{
  "num_hidden_layers": 10,
  "hidden_size": 256,
  "n_experts": 128,
  "experts_per_token": 8,
  "d_expert": 48,
  "d_shared_expert": 0,
  "hidden_act": "swiglu",
  "moe_layers": [1, 2, 3, 4, 5, 6, 7, 8, 9],
  "router_score": "softmax",
  "normalize_top_k": true,
  "routed_scale": 1.0,
  "balance_loss": 0.00627,
  "balance_bias": false,
  "router_cosine_scale": 10.0,
  "router_bias": true,
  "init_std_router": 0.0108,
  "lr_router": 0.000665,
  "vocab_size": 12552,
  "norm": "rmsnorm",
  "norm_eps": 1e-05,
  "tie_word_embeddings": false,
  "optimizer": "muon_variant",
  "learning_rate": 0.00891,
  "max_grad_norm": 0.5,
  "batch_tokens": [32768, 65536, 131072],
  "max_seq_len": 1024,
  "train_tokens": 454700000,
  "max_steps": 7168,
  "dataset": "wikipedia_en"
}
Below are experts of layer 2 (counted from 0) of a mixture-of-experts language model. Rows are named router (the router's row for the expert), gate (a neuron's input weights, with its number), up (a neuron's input weights, with its number) and show model dimensions 0-255. Each number is 50 + 15 x the weight over its row's rms, rounded and kept within 0 to 99.
Before each expert's rows: a language model's description of what the expert responds to; "gets" lists some tokens that make up at least twice as much of what it gets as of all text. This comes from a sample of Wikipedia text that the model never trained on. Tokens count by the router's weight.

# expert 7
Table numeric separators. Pipes, signs and punctuation between numbers in sports and election tables, such as | +25, | −6, and coordinate or km units.
gets: " | ", "–", ".", "; ", " |", " | +"
router:55 64 34 54 70 91 36 59 93 53 62 72 50 50 45 38 11 38 40 50 56 48 68 65 48 63 58 47 44 48 35 38 48 54 23 71 55 48 65 73 78 62 74 46 54 60 65 48 51 90 43 26 32 35 30 57 34 45 23 43 54 38 69 51 42 59 53 59 55 40 74 63 81 67 69 30 68 62 43 45 69 39 67 47 78 46 46 54 58 51 72 62 62 51 34 43 57 61 51 49 83 66 72 56 57 51 60 74 34 64 77 52 51 42 61 61 72 56 37 51 35 59 48 56 49 39 73 42 49 40 54 67 49 68 46 40 43 56 80 13 48 52 70 17 42 64 53 57 47 57 47 60 28 34 47 34 45 57 60 42 51 41 66 31 34 51 43 28 49 46 62 62 32 47 49 67 60 33 35 19 39 39 44 30 57 38 32 59 69 68 37 49 39 60 38 53 65 64 58 63 17 60 84 43 20 47 32 60 53 48 48 77 78 51 52 66 55 47 65 38 50 42 70 42 35 53 48 55 54 44 32 57 42 51 52 69 39 55 39 65 59 54 61 63 95 52 45 35 52 10 41 59 83 65 27 60
gate3:55 08 65 55 44 40 48 51 45 73 57 42 52 58 52 41 55 77 75 40 59 54 80 41 45 57 57 33 31 74 16 40 40 49 81 59 55 70 61 53 22 16 64 65 55 60 46 49 51 77 44 57 59 77 56 66 63 21 70 66 46 52 53 46 52 51 73 53 28 82 20 47 66 47 46 61 55 44 46 48 54 52 39 55 24 32 46 80 25 42 27 76 67 54 45 50 54 66 66 55 39 64 58 70 60 72 48 82 40 76 53 31 38 73 44 37 50 49 46 36 56 53 48 34 52 37 65 69 29 45 60 53 58 68 33 50 43 27 65 43 60 69 67 47 29 38 43 39 63 32 28 48 32 52 40 56 55 22 62 46 55 58 49 34 10 88 36 61 25 57 42 66 47 43 59 59 66 61 44 35 50 63 56 61 55 46 15 44 49 58 63 53 77 32 62 47 49 51 49 49 76 51 36 31 38 43 50 70 66 19 26 64 83 62 62 54 51 63 57 65 40 70 40 41 42 40 40 34 48 67 38 63 60 42 73 48 25 36 29 59 53 20 47 55 66 44 72 57 47 63 48 30 53 83 42 49
up3:79 62 67 29 28 29 28 64 63 51 14 34 74 31 79 50 50 37 41 46 43 63 28 34 54 63 72 57 70 09 58 54 49 21 47 72 34 36 71 29 63 54 68 37 60 26 20 51 41 42 52 41 41 39 64 18 56 58 29 40 64 64 46 47 62 36 33 41 40 32 50 45 16 58 78 29 40 46 53 15 28 59 29 53 36 44 54 37 64 37 59 37 39 59 53 47 58 35 51 36 43 47 40 77 23 16 46 55 43 23 44 68 69 59 54 58 57 50 52 57 37 29 60 68 33 51 37 52 52 57 29 57 29 66 57 37 60 57 49 63 40 25 47 91 36 38 64 48 51 36 34 60 40 52 44 37 70 64 24 73 42 52 29 50 48 50 24 56 70 50 56 40 42 69 55 48 47 26 43 68 42 48 22 44 55 57 61 58 65 22 60 56 51 68 21 38 65 53 60 27 60 51 27 58 60 72 44 49 65 62 51 27 23 53 51 58 58 58 40 68 55 46 53 39 38 45 63 33 44 41 58 58 42 50 65 60 75 67 28 49 40 68 81 59 61 51 57 23 66 47 37 55 53 44 74 30

# expert 35
Punctuation between digits. Decimal points, dashes, commas and table pipes placed between numbers, as in 8.38, 2-3, 6–7, 6 m (20 feet).
gets: ".", " | ", "–", ",", ":", ", "
router:66 96 38 60 71 70 35 62 53 52 40 46 49 68 34 40 46 35 38 67 35 55 64 45 36 40 23 60 41 25 55 52 55 69 53 60 70 50 50 83 78 46 65 47 53 51 77 30 60 67 17 26 40 47 47 50 48 66 60 42 42 49 67 54 66 58 81 60 52 64 77 66 78 45 51 23 88 67 58 52 61 51 55 67 58 52 57 57 56 56 73 40 23 41 63 49 55 45 56 38 38 71 42 24 55 42 47 52 62 43 76 75 61 73 64 61 64 38 55 79 54 40 52 21 47 46 41 69 71 57 48 42 34 52 53 54 51 54 46 41 24 31 68 41 60 52 41 33 50 49 53 44 46 57 48 52 49 39 45 65 40 34 62 45 80 48 74 20 41 41 62 30 32 51 51 53 78 54 36 39 44 20 54 31 57 55 35 64 51 41 53 68 47 28 69 67 76 52 05 64 45 76 70 43 57 62 22 55 28 59 65 51 62 54 36 68 78 51 59 41 42 28 77 32 52 64 47 53 66 70 52 46 55 56 51 56 16 68 63 38 63 48 64 43 52 51 27 34 55 38 06 60 72 67 53 34
gate3:62 79 60 31 49 43 58 75 41 64 53 50 58 62 59 64 82 36 79 63 45 67 18 26 52 29 56 46 37 45 50 35 63 60 38 47 59 26 17 55 62 15 32 66 51 77 38 40 47 67 28 63 47 38 63 53 65 34 59 57 64 61 48 44 46 53 58 63 38 60 40 81 45 49 70 27 53 50 36 33 85 67 37 68 57 65 42 00 39 53 45 27 63 42 36 43 70 65 40 45 16 55 40 30 49 41 43 36 66 24 57 34 67 48 33 45 44 48 60 70 48 64 69 62 39 51 50 74 48 45 71 37 31 44 61 36 48 42 34 55 34 53 51 90 58 58 37 37 33 61 19 51 47 33 52 68 56 58 47 81 17 54 54 53 48 38 55 43 53 52 53 49 51 42 46 48 27 51 37 59 69 52 49 25 54 46 41 46 65 56 45 58 35 41 54 58 39 29 65 52 69 63 45 38 39 30 00 64 39 27 62 31 52 48 70 41 72 38 61 58 41 61 73 65 36 32 74 18 64 58 46 65 52 47 29 40 49 48 37 45 61 46 50 70 24 71 61 51 54 51 49 88 57 56 39 39
up3:60 77 60 73 31 37 46 84 35 58 60 55 60 46 72 36 71 34 61 83 51 75 29 39 81 22 57 43 42 49 41 31 65 60 35 58 54 32 19 41 86 47 46 45 32 47 20 30 35 72 24 58 48 27 30 71 45 57 44 72 48 62 59 58 75 69 59 38 24 42 52 61 23 60 62 17 64 33 38 40 82 69 45 64 54 60 62 25 58 46 36 59 66 43 47 49 65 66 35 70 33 49 49 54 52 34 68 35 78 32 54 48 58 62 57 50 42 35 49 55 57 71 51 41 49 60 65 57 70 69 77 39 56 66 61 45 61 65 47 46 60 31 47 61 46 43 41 40 50 54 42 61 63 31 43 69 72 68 44 73 24 52 56 61 53 45 66 04 62 59 38 49 52 35 46 67 44 51 42 56 70 60 38 37 33 65 31 55 50 48 37 56 43 46 53 49 32 45 49 58 60 84 60 30 56 44 34 60 61 43 43 44 49 60 70 32 49 37 70 51 38 64 50 78 34 33 57 40 57 38 51 62 35 63 14 27 64 58 52 52 64 47 37 71 33 87 56 39 59 60 52 96 66 54 34 54

# expert 33
Table separators and punctuation. Separators after numbers in tables and lists, such as pipes, commas between tennis set scores, closing parentheses, semicolons and line breaks.
gets: " | ", ", ", " |", "; ", ") | ", ")"
router:64 95 54 54 58 90 40 29 64 70 52 73 52 31 34 49 12 24 65 52 60 41 53 54 56 39 49 53 38 56 53 00 48 79 43 43 57 48 48 47 80 64 08 63 61 54 59 58 52 58 55 61 61 50 53 53 60 51 15 55 47 57 64 33 42 66 47 70 42 34 78 57 85 51 57 53 63 44 45 48 67 48 47 23 36 50 73 52 52 61 79 34 50 52 39 41 52 63 49 58 44 60 51 35 42 62 44 60 32 51 55 62 58 51 58 58 78 53 27 52 40 72 51 32 38 46 32 56 87 31 39 58 51 49 53 47 53 50 62 48 53 50 54 17 28 33 28 43 40 74 66 59 35 52 27 38 25 63 36 70 97 47 48 66 63 57 70 57 50 48 62 49 31 49 45 48 65 47 34 53 38 34 41 35 33 41 56 41 37 58 32 45 10 28 44 54 47 60 51 42 48 43 89 81 51 57 35 59 42 51 43 55 48 33 30 38 52 59 53 28 39 64 50 46 43 51 39 47 49 44 46 57 40 39 59 50 50 54 44 63 43 39 33 72 51 41 14 49 44 00 48 76 71 73 38 37
gate0:49 56 42 45 46 35 39 40 41 41 39 12 65 69 52 58 53 54 76 30 52 65 70 50 55 51 35 34 57 50 51 47 63 43 55 47 38 31 38 49 48 56 48 60 61 24 78 41 62 68 54 47 58 53 57 26 63 55 37 73 63 85 53 25 46 75 51 56 43 57 45 39 37 36 16 53 23 43 59 23 46 37 40 47 44 51 79 29 26 54 38 58 61 68 47 37 34 87 32 43 41 45 23 60 24 63 62 53 70 48 49 59 44 53 69 43 32 32 53 34 62 38 68 70 19 54 53 62 54 24 50 62 44 56 55 43 21 25 30 57 38 47 26 59 40 60 56 52 57 39 65 62 68 30 36 46 99 56 32 36 45 31 61 42 44 61 12 36 61 53 45 35 44 18 64 20 64 52 67 45 42 34 37 70 49 55 43 63 56 55 55 81 51 55 46 41 54 42 69 66 51 51 62 35 39 41 43 40 64 36 51 55 38 27 66 28 67 44 62 75 39 65 32 44 41 58 30 34 49 61 66 65 51 93 33 72 29 61 31 55 30 55 68 22 59 47 45 63 48 53 39 39 54 50 56 86
up0:71 52 56 62 51 48 77 37 58 43 71 69 41 40 63 41 55 52 31 78 39 53 41 45 26 72 34 43 55 50 67 43 21 53 77 64 63 52 54 53 50 40 63 46 41 61 27 72 50 52 40 27 51 58 44 79 42 39 75 56 28 19 44 61 42 36 41 31 61 40 20 53 33 58 79 34 63 66 46 44 40 64 39 34 60 31 53 56 41 48 38 51 38 48 74 69 66 36 52 74 67 70 50 49 85 45 57 38 50 41 58 29 44 48 24 61 54 67 42 61 61 82 52 71 45 40 62 46 51 66 72 58 53 56 43 72 71 73 58 48 64 63 66 54 44 51 37 45 41 34 32 47 51 49 54 58 18 61 61 43 15 41 22 55 50 65 89 64 15 33 63 75 51 61 58 88 50 47 48 39 69 60 51 42 47 41 37 54 83 51 61 45 54 60 31 53 44 56 48 65 63 73 28 43 75 35 51 68 41 67 60 40 57 65 60 66 11 50 30 62 85 43 82 50 31 42 59 64 34 64 39 47 54 31 62 29 64 25 47 62 46 37 45 64 49 78 54 25 75 67 51 69 55 51 63 46

# expert 48
Sentence and section openers. First token of a new sentence, line or section heading, such as The, He was, It is, In, ==History==, ==See also==.
gets: " The", "==", "The", " He", "In", "==="
router:34 42 45 49 38 66 60 42 27 34 35 36 63 69 55 18 36 66 34 36 47 28 57 57 38 57 49 60 56 76 56 34 52 55 47 48 35 73 65 30 62 54 52 62 32 42 45 32 75 07 73 54 44 50 44 60 46 82 23 43 39 70 67 33 52 36 87 59 37 42 67 55 72 54 81 40 64 64 32 36 63 57 50 29 70 40 35 39 36 57 84 42 55 44 64 35 38 48 39 44 59 39 48 29 53 31 42 64 47 32 50 67 35 41 40 26 34 48 34 48 43 44 65 36 84 83 54 53 54 45 56 50 72 51 64 69 51 45 48 43 67 23 33 65 52 56 40 20 71 41 36 48 60 42 49 34 67 41 60 58 69 19 34 64 83 52 20 45 67 56 40 18 49 57 32 67 60 32 42 57 73 49 42 60 52 29 69 61 50 52 31 50 67 39 57 40 58 39 50 45 46 74 52 33 45 68 77 39 58 20 45 60 48 77 36 48 64 44 36 49 43 64 21 47 50 38 33 26 21 45 54 23 47 33 35 54 58 58 51 65 59 44 56 55 35 62 46 61 14 36 34 49 52 44 39 13
gate9:41 73 54 30 26 90 50 48 29 40 77 32 85 67 39 54 49 39 70 57 60 27 72 44 36 43 16 63 60 29 56 43 68 31 42 81 52 63 50 34 57 41 85 73 31 43 46 41 67 44 44 43 23 69 55 55 48 58 48 55 52 45 55 78 52 52 86 51 71 64 46 56 34 40 49 52 56 60 50 54 35 54 60 65 45 17 61 61 67 82 63 43 35 50 77 43 36 49 61 55 60 52 39 51 61 29 65 50 75 54 50 54 54 19 43 60 54 30 34 34 58 60 74 68 32 55 29 49 34 45 26 58 44 45 63 59 45 38 53 73 56 66 43 22 64 43 51 75 50 22 42 43 47 70 51 37 68 52 72 37 63 44 48 58 44 38 58 60 62 63 64 45 52 60 47 73 55 28 61 65 46 33 55 48 72 62 53 84 62 58 50 25 73 28 56 44 61 80 63 42 42 61 63 50 47 62 50 38 36 55 22 52 52 37 61 43 20 33 58 44 53 35 75 41 31 42 28 46 63 40 46 54 71 20 24 53 82 28 74 41 55 59 45 43 22 51 69 44 33 82 39 44 53 28 55 41
up9:31 61 64 47 20 81 47 62 51 67 60 67 64 24 59 38 63 39 41 46 75 79 44 46 44 57 48 55 49 44 53 39 58 50 47 68 50 57 71 40 25 23 48 65 33 28 53 25 68 26 70 36 51 43 53 92 38 74 42 31 39 56 28 69 52 59 58 76 41 49 47 31 55 58 67 72 29 51 43 61 47 40 51 63 52 23 54 56 52 45 58 61 18 70 75 48 33 42 72 82 71 59 23 55 49 38 45 46 57 52 69 42 61 43 53 36 59 46 67 48 34 74 50 35 45 52 40 50 38 48 36 46 26 16 72 28 70 34 68 48 66 51 48 48 88 62 22 55 73 60 48 47 35 35 62 35 32 47 59 51 69 59 62 46 73 59 63 54 77 55 58 77 76 49 34 43 60 59 48 41 58 23 52 74 83 56 40 73 38 67 68 34 64 61 61 48 61 43 36 24 38 53 47 64 63 45 69 42 41 59 23 40 63 32 26 33 52 14 43 52 21 34 72 57 35 58 47 63 60 58 41 21 55 35 63 46 48 42 38 55 59 49 49 79 33 65 40 53 51 28 56 36 41 43 28 50